Experts of a small language model.
Size: 9 layers, vocabulary 14453.
Experts: 192 experts in each of 9 layers, 64 squared ReLU neurons an expert, 6 picks a token, a sigmoid router, a shared expert of 128 neurons.
Training: a variant of Adam for the experts, 1075M tokens, 9200 steps.
Below are experts of layer 5 (counted from 0) of a mixture-of-experts language model. Rows are named router (the router's row for the expert) and show model dimensions 192-255. Each number is 128 + 32 x the weight over its row's rms, rounded and kept within 0 to 255.
After each expert's rows: "comes after" lists some tokens at least twice as common just before its tokens as in all text; "gets" lists some tokens that make up at least twice as much of what it gets as of all text. This comes from a sample of Wikipedia text that the model never trained on. Tokens count by the router's weight.

# expert 96
router [186 120 160 146 158  58 126 140  99  92 142  72 141 131 151 157 103  97  78 106  94 167  94 134 169 121 167  93 119 143 138  64  94 173 125 136  86 103 184  64 105  67 154 188 134 113 101 200 141 152 167 145  93 102 165  72 118 128  83 149 156 141 115 171]
comes after: "\n", " (", "|", " \"", " by", "="
gets: "\n", " (", "The", "M", "H", "A"

# expert 97
router [163  92 142  68 121  97 147 116 100 152 144  65 145  99 168 166 102  98  91  88 116 173  95 123 131 124 154  74 137 159 150  69  95 125 123  96  63 108 144  90 102  72 182 130 183 102  86 155 167 148 186 150  70  56 141 136 126 131 125 111 126 158 104 144]
comes after: "\n", ".", "==", " It", " it", " which"
gets: " is", " was", "==", " be", " are", "|"

# expert 157
router [111 110 127 109 142 132 140  80  84 138 176  69 126 149 153 154 157 114  98  82 129 139  87 141 175  60 166  86 102 155 185  61  81 181 147 106  85 154 169 154 125  50 184 165 182  81  69 218 203 139 137 129  99  73 142  97 123 126  76 151 183 179 120 151]
comes after: " in", " In", "In", " into", " ", " /"
gets: " in", " the", "|", " In", "In", " "

# expert 120
router [186  73 148 102 153 129 164  90 101 123 163  79 171 116 168 171  91  98  88 102 158 143 101 166 150 128 159  98 151 125 151  60 110 167 132 108  59  84 151 113 113  63 140 176 148 127  79 185 194 136 166 166  95  84 156 117 154 135  69 163 181 130 111 154]
comes after: "\n", "|", "-", " took", " made", " began"
gets: "|", " in", " took", " of", " his", " made"

# expert 128
router [173  99 131 110 141 108 133 136  83 158 154 139 110 123 186 170 123 103  95  68 110 176  94 116 150 121 145  59  89 148 132  69  85 150 176 106 105 111 147  89 110  76 187 155 142 110  96 150 160 118 166 180  99  91 176 143 105 141 103 116 141 166 127 161]
comes after: " |", " and", ";", " (", " Green", " United"
gets: " ", " 2", " 0", " 1", " 4", " H"

# expert 146
router [165 107 129 119 113  92 129 143 121 124 143  95 107 125 180 141 101 118  84 146 144 150 114 135 156 110 161  83  83 166 127  61 114 105 161 135  89 125 193  91  97 120 147 125 156  93 108 126 171 153 132 174 126  67 181 110 123 122 133 167 182 114  88 168]
comes after: "'s", ".", " his", " His", "er", " Her"
gets: "'s", ")", ".", " who", " his", " which"

# expert 75
router [152  76 111 100 100  65 107 141 103  84 124  44 159 137 147 179 125 103  85 111 169 168  94 163 137 133 137 104  83 134 125  74  80 123 159  97  89 139 158  88 137 105 140 131 135  77  83 133 163 128 149  92 136 105 147 134 128 102 116 141 202 169 135 177]
comes after: " of", ".", " the", " that", " during", " in"
gets: " the", " The", " This", ")", "The", " this"

# expert 184
router [179 121 141 157 123 108 117 136 114 149 109  92 149 133 148 156 110 125  91 110 118 132  84 147 166 103 170 102 140 151 116  72  87 102 134 113  83  91 173  84 144 118 165 152 144 124  66 191 135 163 136 151  82  45 145 110  77 145  76 129 208 124  63 128]
comes after: " for", "|", " of", "==", " its", " \""
gets: " its", " their", " his", " it", "==", " her"

# expert 71
router [134 123 139 138 167  78 183 118  73 187 147  89 149  84 171 180 105 100  92  78 131 134 136 142 160 115 155  30  53 176 132  82  80 129 125 102 106 137 178  59 119  73 160 162 159  78 115 146 151 137 121 168  81  69 155 169 127 106 120 133 192 135 134 154]
comes after: "\n", "'s", " his", " their", " her", " its"
gets: "\n", "'s", " World", " as", "°", " new"

# expert 117
router [151 104 107 147 162 101 116 129 117 138 150 105 122 125 124 166 126  66 103 109 113 131 122 131 158 118 123  55 117  85 190  91  47 120 128 126  85 118 165 109  99  43 152 137 159 108  59 199 207 122 152 153 123  67 170 140 101 137 118 101 168 164 126 138]
comes after: " the", "\n", "===", "==", " The", " ==="
gets: "\n", "==", " two", " ==", " 5", " 4"

# expert 90
router [177 113 157 153 141 122 103 119 112 145 161 109 105 142 144 155 160 154  82  95 103 144 132 118 134  99 146  83  86 151 137  36 104 158 129 138 102  97 172  78 112  88 155 158 157 101  65 145 173 147 156 169 107  79 149 135 140 144 118 114 188 121  98 162]
comes after: " |", "===", "==", "ing", " Year", "ation"
gets: "\n", " |", " in", "-", "ing", "In"

# expert 183
router [195  90 197  88 127 108 112 101  77 130 145 112 114 120 138 216 117  80 110 126 110 149 107 150 170 105 105 115 138 128 191  60  95 171 178 139  49 107 134  93 146  80 130 179 142  85  54 185 203 122 124 147 105  45 132 154  94 122 107 174 164 168 140 173]
comes after: " in", " the", " In", "In", "th", " early"
gets: ",", " years", " In", "In", " (", " March"

# expert 83
router [192 120 162 116 132  91 110 156  98 143 172  61 163 132 137 176 104 117  91 118 113 153 110 151 117 133 154  94 105 137 158  52  78 119 125 146  90 166 150 102 105  69 184 145 152 116  85 117 174 189 174 151  79  51 162  96  95 133 106 122 182 153 116 179]
comes after: " |", "\n", " is", ")", " It", "The"
gets: " is", " 1", "=", "The", " was", " a"

# expert 77
router [148 117 106 110 140  84 120 149 115 138 127 121 120 150 157 156  90  81  67  64  99 153 103 116 144  91 131  73  96 149 132  58 111 193 135  90  62 119 167 114 114  89 145 123 180 110  29 160 144 146 160 178 117 106 154 146 113 163 110 131 138 134  77 156]
comes after: " \"", "-", " a", " A", " M", " 0"
gets: " of", "ed", " \"", "s", "S", "M"

# expert 163
router [186  82 153 150 161 107 131 113 133 153 142  98 121 120 177 181 109 107 128  91 131 153 112 102 145  84 138  69 102 130 148  87  76 131 158 118  78 110 157  71 148 104 157 148 143 116  67 122 161 145 184 169 121  67 188  84 106 108  92 159 158 123 124 173]
comes after: " (", " from", "|", " of", ":", " by"
gets: ",", " G", "born", " F", ":", " Al"

# expert 105
router [148 111 148 137 148 116 107 138  83 126 132  97 136 137 166 189 117  65  75  89 127 166  99 132 154  99 144  84  84 133 167  54 111 113 127 136 104 125 186  60 128  74 177 151 155  84  47 135 132 132 140 182  84  65 156 120  93 117 126 152 171 158 111 149]
comes after: "\n", "|", " Succeeded", " it", " this", "o"
gets: "\n", " that", " \"", " he", " it", " which"

# expert 190
router [194  75 149 122 172  96  98 150 112 134 141  86 142 128 171 169 117 118  82  85 116 157 118 155 132 125 150  70  94 125 165  69  90 129 140 120  98  99 130  97 117  91 162 156 176  77  79 174 131 104 121 159 116  70 154 120 107 140  86 159 170 137  96 139]
comes after: " |", " he", " was", " ", " 0", " is"
gets: " |", " 0", " was", " ", ";", " +"

# expert 99
router [155  87 156 100 150 115 112  89 102 193 172  87 108 155 169 158  88  99 113  79 152 130  54 143 149  99 143 131 138 127 142  74  94 128 164 143  88 137 138 134 147  38 187 147 164 100  78 116 153 138 176 190 115  81 142 159 112 120 107 117 144 156  62 165]
comes after: " at", " |", " to", " on", " from", "′"
gets: " a", " at", " the", ":", " 2", " an"

# expert 191
router [174  94 153 119 135 110 128 127 111 135 154  86 123 124 185 146 116 112  94  87 122 162 113 148 114 128 174 126 108 152 154  70  78 126 154 131  72 114 141  74  98  75 163 150 167 114  85 166 178 185 165 180 118  70 181 150 105 137  81 120 171 178 120 168]
comes after: " ", "\n", "-", "–", " such", " well"
gets: "-", " by", ":", " as", " including", " such"

# expert 187
router [171 115 140 142 156  88 113 140 150 129 154  62 170 130 181 202 110 126  54 110 104 182 121 156 139 121 169 115 105 169 157 105  98 153 134 128  83  98 140  63 113  65 195 184 173 104  96 166 143 137 153 180 103  84 186 101 154 140  95 141 187 132 108 144]
comes after: " to", ".", " also", " not", " he", ")."
gets: "\n", "ing", "ate", " won", " found", " received"

# expert 181
router [152  82 146 118 190 104 142 107 118 138 177 112 146 150 169 108  90 126  82  99 143 178  93 145 139  83 168  82  80 119 185  81  77 125 173 124  86  85 131 111 134  50 164 179 127 102  87 190 147 173 126 215 117  59 186 149 136 142 133 157 153 138 118 153]
comes after: " was", " is", " were", " been", " became", " also"
gets: " a", " was", "-", " 1", "|", " one"

# expert 109
router [163 138 129 132 167  95 156 112  96 169 146 108 147 116 133 155 114 146  79 118 100 176  92  89 151  87 150  80  92 146 157  84  71 101 188 141 118 100 158 100 134 109 150 169 109  91  90 139 141 154 127 195 132  79 168  97 112 133 102 153 182 144 119 145]
comes after: " was", ",", " were", " and", " are", " been"
gets: " was", " were", "-", " been", " be", "–"

# expert 182
router [208  93 148 112 136  54  98 137  94 125 141  54 146 135 182 167 102  99  91  92 138 142 107 166 144 102 151  94 107 149 160  92  93 124 134 119  95 120 129 113 137 107 163 138 163  80  77 169 167 111 173 147 115 103 149 126 115 153  89 127 160 153  97 137]
comes after: "\n", " had", " has", " there", " have", " he"
gets: " had", " has", "-", " he", " have", " she"

# expert 127
router [119  90 122 106 131  95 163 127  98 163 164  62  60 154 131 184 111 106 107 130 110 187 116 137 125 108 132 140 104 151 146  57 127 144 154 144 140 148 110 120 178 101 110 136 116  63  88 149 141 170 134 184 156  47 162 108 150 143 145 147 161 147 116 170]
comes after: " |", ".", ")", "|---|---|---|---|", "|---|---|---|", " H"
gets: "\n", ",", " also", " H", "),", " 8"

# expert 164
router [152  67 141 125 137  95 145 124  89 130 110 103 119 163 202 188 143 134 115 133 106 164  69 131 124 100 181  74 130 169 145  67  92 119 161 138  87 139 149  92 107  84 160 171 152  64  77 146 160 100 143 172 114 100 178 130 120 127  91 134 187 159 116 168]
comes after: "\n", ".", " 0", " The", " 1", " "
gets: " The", "The", " |", "==", ":", " the"

# expert 94
router [182  97 139 105 146 144 124 106  68 148 151 113 133 131 141 215 117 115  76 111 163 169  86 143 167 144 137  52 119 134 134  78 153 134 179 149  71 130 146 103 107  66 177 151 157 106  76 159 163 166 157 210  99  51 149 110 108 165  93 158 142 146  92 145]
comes after: " to", " by", "–", "′", "°", " –"
gets: " by", " to", " By", "00", "ers", " until"

# expert 86
router [165  90 178 150 156  84 110 163 100 116 143 117 131 121 172 178 121 135  77  86 146 159 115 132 131 120 131 106  96 162 155  83  89 146 152 104  98  98 168 110 135  94 190 135 133 107  66 125 172 151 137 141 100  72 170 142  92 139 125 126 141 146 106 158]
comes after: " |", " with", "==", " (", "en", "i"
gets: " |", " and", " (", " ", " 3", "ov"

# expert 145
router [152  96 160 162 140 125 122 116 116 150 133  46 124 133 142 142 116 100 103 140 162 178  78 141 146 109 156  89  86 185 163  69  83 124 150 168  84 134 159  65 105  86 143 155 149  77  97 179 152 142 181 182  98  79 170 149 101 126 113 118 154 152 114 223]
comes after: "\n", ",", ".", " that", "The", "us"
gets: "The", " The", ",", " he", " He", "="

# expert 147
router [155 106 149 141 126 112 114 147  99 122 165 102 126 100 193 190  98  90 100  95 127 187 110 131 126 130 148 107  83 129 155  39  90 132 145 101  96 133 141  94  92  86 139 159 168 100  95 167 144 119 166 146 138  43 164 123 141 143 107 119 153 158 104 146]
comes after: ".", "–", "==", " =", " ==", " "
gets: "\n", "==", ".", " ==", "===", "–"

# expert 135
router [140  90 147 125 127  73 113 126 102 146 139 101  89 128 136 189 120 107  45  53 131 133  90 119 141 132 184  79 125 161 164  74  51 129 156 131 103 121 129  82 144  85 146 145 155 123  60 175 157 166 139 177  97  84 147 135  89 139  90 159 195 155 106 133]
comes after: " |", ")", ":", " on", ";", "|---|---|---|---|"
gets: "\n", " her", " his", " their", " company", " team"

# expert 180
router [176  96 145 130 131 114 125 130 114 114 176  85 104 106 160 169 121 113  60 118  92 152 124 155 170  94 179  84 150 122 172  39  82 134 161 107  63  94 157  88  85  72 144 133 197 110 108 164 148 165 163 155 115  40 145 127 104 130 107 116 174 165 114 183]
comes after: " as", " was", " is", ",", " that", " which"
gets: " the", " was", " The", " one", " as", " with"

# expert 151
router [152 105 147 101 132 120 119 118  79 144 144  97 131 126 149 156 108 102  86  79 129 160 129 128 161 122 140  86 106 172 134  48  77 138 144 103  75 110 164  86 117  52 182 152 156  83  92 196 159 151 161 172 126  73 142 111 111 149  84 149 155 144 128 176]
comes after: " |", " ", " 2", " 1", "–", "%"
gets: " |", ")", " ", "),", " G", " V"

# expert 118
router [192 121 114 129 136 128 119 138 141 151 125  61  85 149 166 182 113 103  77 114 123 173  94 153 134 131 147  92 117 170 109  66  86 146 127 147 103 142 123  73 112  73 180 121 155  93  83 170 153 102 106 153  83  73 155 115 120 131 102 143 159 128 138 208]
comes after: "|", "\n", " the", " In", "In", " during"
gets: " during", " in", "-", " his", "|", "\""

# expert 68
router [175 104 156 110 163  87 134 140  98 144 171 108 144 134 162 178  93 106  95 106 105 163 133 130 156 112 129  65 117 135 140  36 103 130 153 140  93 129 165  60 121  53 144 133 165  90  78 164 147 142 171 158  93  66 157 143 120 141  84 145 164 154 127 150]
comes after: " in", ",", " New", " In", " Country", "In"
gets: ")", ",", " the", " in", "==", "==="

# expert 123
router [161  93  56 124  99 126 103 129 114 132 125  65  76 171 105 132 118 137 124 137 168 138 117 193 136 131 148 147 127  99 103  10 133 137 166 163 115 191 151 100 217 118 172 128 142 109 115 128 193 160 120 145  86 102 131 151 164  93 143 159 137 167 123 105]
comes after: "\n", ".", ")", "===", " ===", "=="
gets: "\n", "|", "==", "-", " until", "==="

# expert 174
router [175  83 138 123 128  99 111 112 112 131 149  61 126 143 164 201 107  86  62 115 115 158 115 108 113 117 168  82 109 147 142  81  78 144 164 136  71 112 149  79 123  80 168 142 172 104  93 133 175 151 150 166 123  45 163 144 100 145  79 123 172 155 131 162]
comes after: " on", " |", ".", "–", " against", " "
gets: " the", "-", " ", " but", " against", " The"

# expert 162
router [175  81 147 123 167 131 128 129 103 115 154  55 147 122 171 165  90 117  73 114 103 143 112 133 143 144 126  79 123 149 142  66  79 153 151 128 104 149 131 136 103  99 161 151 157 110 102 183 155 138 161 163  84  54 166 145 100 113  94 103 169 161 131 188]
comes after: " |", ":", " (", "|", ";", " Team"
gets: " |", " 3", " 6", " 18", ":", " 23"

# expert 106
router [180 125 125 121 145  54  63 127 115 128 122  83 118 124 198 178 113 106 105  99 163 139  78 151 144 137 136 102 139 167  94  88  94 125 108 119  70  81 160  85  97  92 167 143 172  82  71 161 149 101 157 125  98  80 140 139 117 149 135 151 158 155 103 177]
comes after: " a", "–", ".", " with", " an", "/"
gets: " a", "000", "0", "5", " several", "6"

# expert 126
router [165 104 137 130 145  96 110 122 105 113 121  78 125 127 170 152 101 105  87 107 120 139 115 126 133  82 156  85  69 189 133  63  80 140 148 132  79  80 133 128  96 103 141 126 165 114  48 166 178 141 149 153 121  24 136 107 128 155 107 137 202 146 124 162]
comes after: ",", " a", " is", " =", " as", " an"
gets: " a", " an", ",", " is", " ", "year"

# expert 65
router [186 109 161 146 165 138 109 109 119 106 153 118 117  92 149 176  84 118  87  89 122 143  98 146 168 103 136  82  92 147 123  39 104 126 176 124  64 131 147  83 132 100 166 139 120 100 121 147 152 159 132 165 115 100 144 149 154 123  76 122 163 132 124 175]
comes after: " of", " |", ":", " from", " /", " ="
gets: " of", " the", " 0", " 1", " 2", " 3"

# expert 108
router [166 110 131  89 150 144 108 114 116  88 126  78 129 139 141 161 131  93  83 102 130 157  72 119 140  84 144  71 138 117 140  41  75 142 160 129  90 134 160  81  85 119 190 139 144  91  92 202 147 171 144 163 109 102 159 126 134 124 152 137 108 143 108 160]
comes after: " and", ",", "-", "–", "ed", " A"
gets: " and", " of", " with", " or", " to", " but"

# expert 76
router [118 128 134 106 138  93 131  96  95 132 170  64 143 126 185 154 102 111  77 116 143 158  76 134 160 116 129 100 106 148 135  92  81 107 105 152  81 147 154 123 115  82 159 143 155  90  55 161 157 119 166 198  86  92 181 116 157 134 104 150 186 147 135 163]
comes after: " |", "|", ",", ":", " (", ";"
gets: " one", " 1", " ", " P", " part", " 5"

# expert 179
router [160  81 166 157 142  70 127 119 108 129 158 118 107 119 146 157 136 120  83 114 110 130 111 142 148 131 167  95 109 132 112  12 100 123 153 134  88 126 136  98  98  98 184 144 108  99  85 195 142 121 161 154  84  94 165 116 105 155  66 121 132 117 114 157]
comes after: " the", " The", "The", " due", " pre", " d"
gets: "ing", " that", " of", "ed", " with", "ating"

# expert 140
router [ 95  84 125 124 123  83 151 128 101 167 146  78  99 170 153 154 132  97 128 137 183 165 116 117 178 101 131  77 142 153 141  83 108 124 158 169  90 123 157 104 124  99 194 180 179  63 131 176 169 149 140 154 103  99 164 148 128 114 108 133 162 128 105 167]
comes after: "\n", ".", " However", " MF", " DF", "er"
gets: ",", " The", " |", " and", "The", "'s"

# expert 110
router [164  89 146 109 140  86 117 138 110 154 135  86 118 111 165 152 136 129 100 100 109 131 103 145 153 110 164  66 131 156 138  61 118 114 117 102  26 116 155  87  82  99 181 140 184  71  50 161 138 163 197 120 119  69 172 101 100 123 102 148 170 140 118 124]
comes after: "\n", "-", " U", " S", " P", " N"
gets: ".", "\n", "-", "|", " (", "/"

# expert 152
router [129 108 128 116 114 112  93 125  82 141 162  75 108  81 194 122 151  97 111 122 118 114  84 121 126 138 187  55 109 124 176  65  84 117  94 103  77 103 135  81 138  69 184 139 171  84  56 127 135 156 174 134 130  34 107 191 132 134  85 145 145 131 112 129]
comes after: " of", " as", " for", " is", " =", " in"
gets: " a", " A", " an", " for", " 0", "″"

# expert 177
router [141  89 124 112 130 127 107  85 116 135 138  69 161 155 192 168 141  67 123  98 164 154 107 144 128 108 155  81 116 138 143  62 130 156 121 105  46  74 138 118 128  78 145 165 192  99  88 165 125 159 157 161 117  56 174 156 113 157  98 121 171 143 115 154]
comes after: " ", "–", " to", ")", " a", "\""
gets: " |", " to", " –", "–", " such", " some"

# expert 84
router [158  72 135 129 101 103 118 147 126 143 163  74 113 155 148 191 136  97  86  87 118 134 113 149 123  95 152 100 130 155 141  69 111 141 135 108  48 138 177  85 119  76 171 141 160 108  66 166 161 176 151 181 115  91 187 156 145 133  95 127 166 131  91 143]
comes after: " |", " =", ";", " ", "==", " =="
gets: "\n", " ", " |", ";", "%", " %"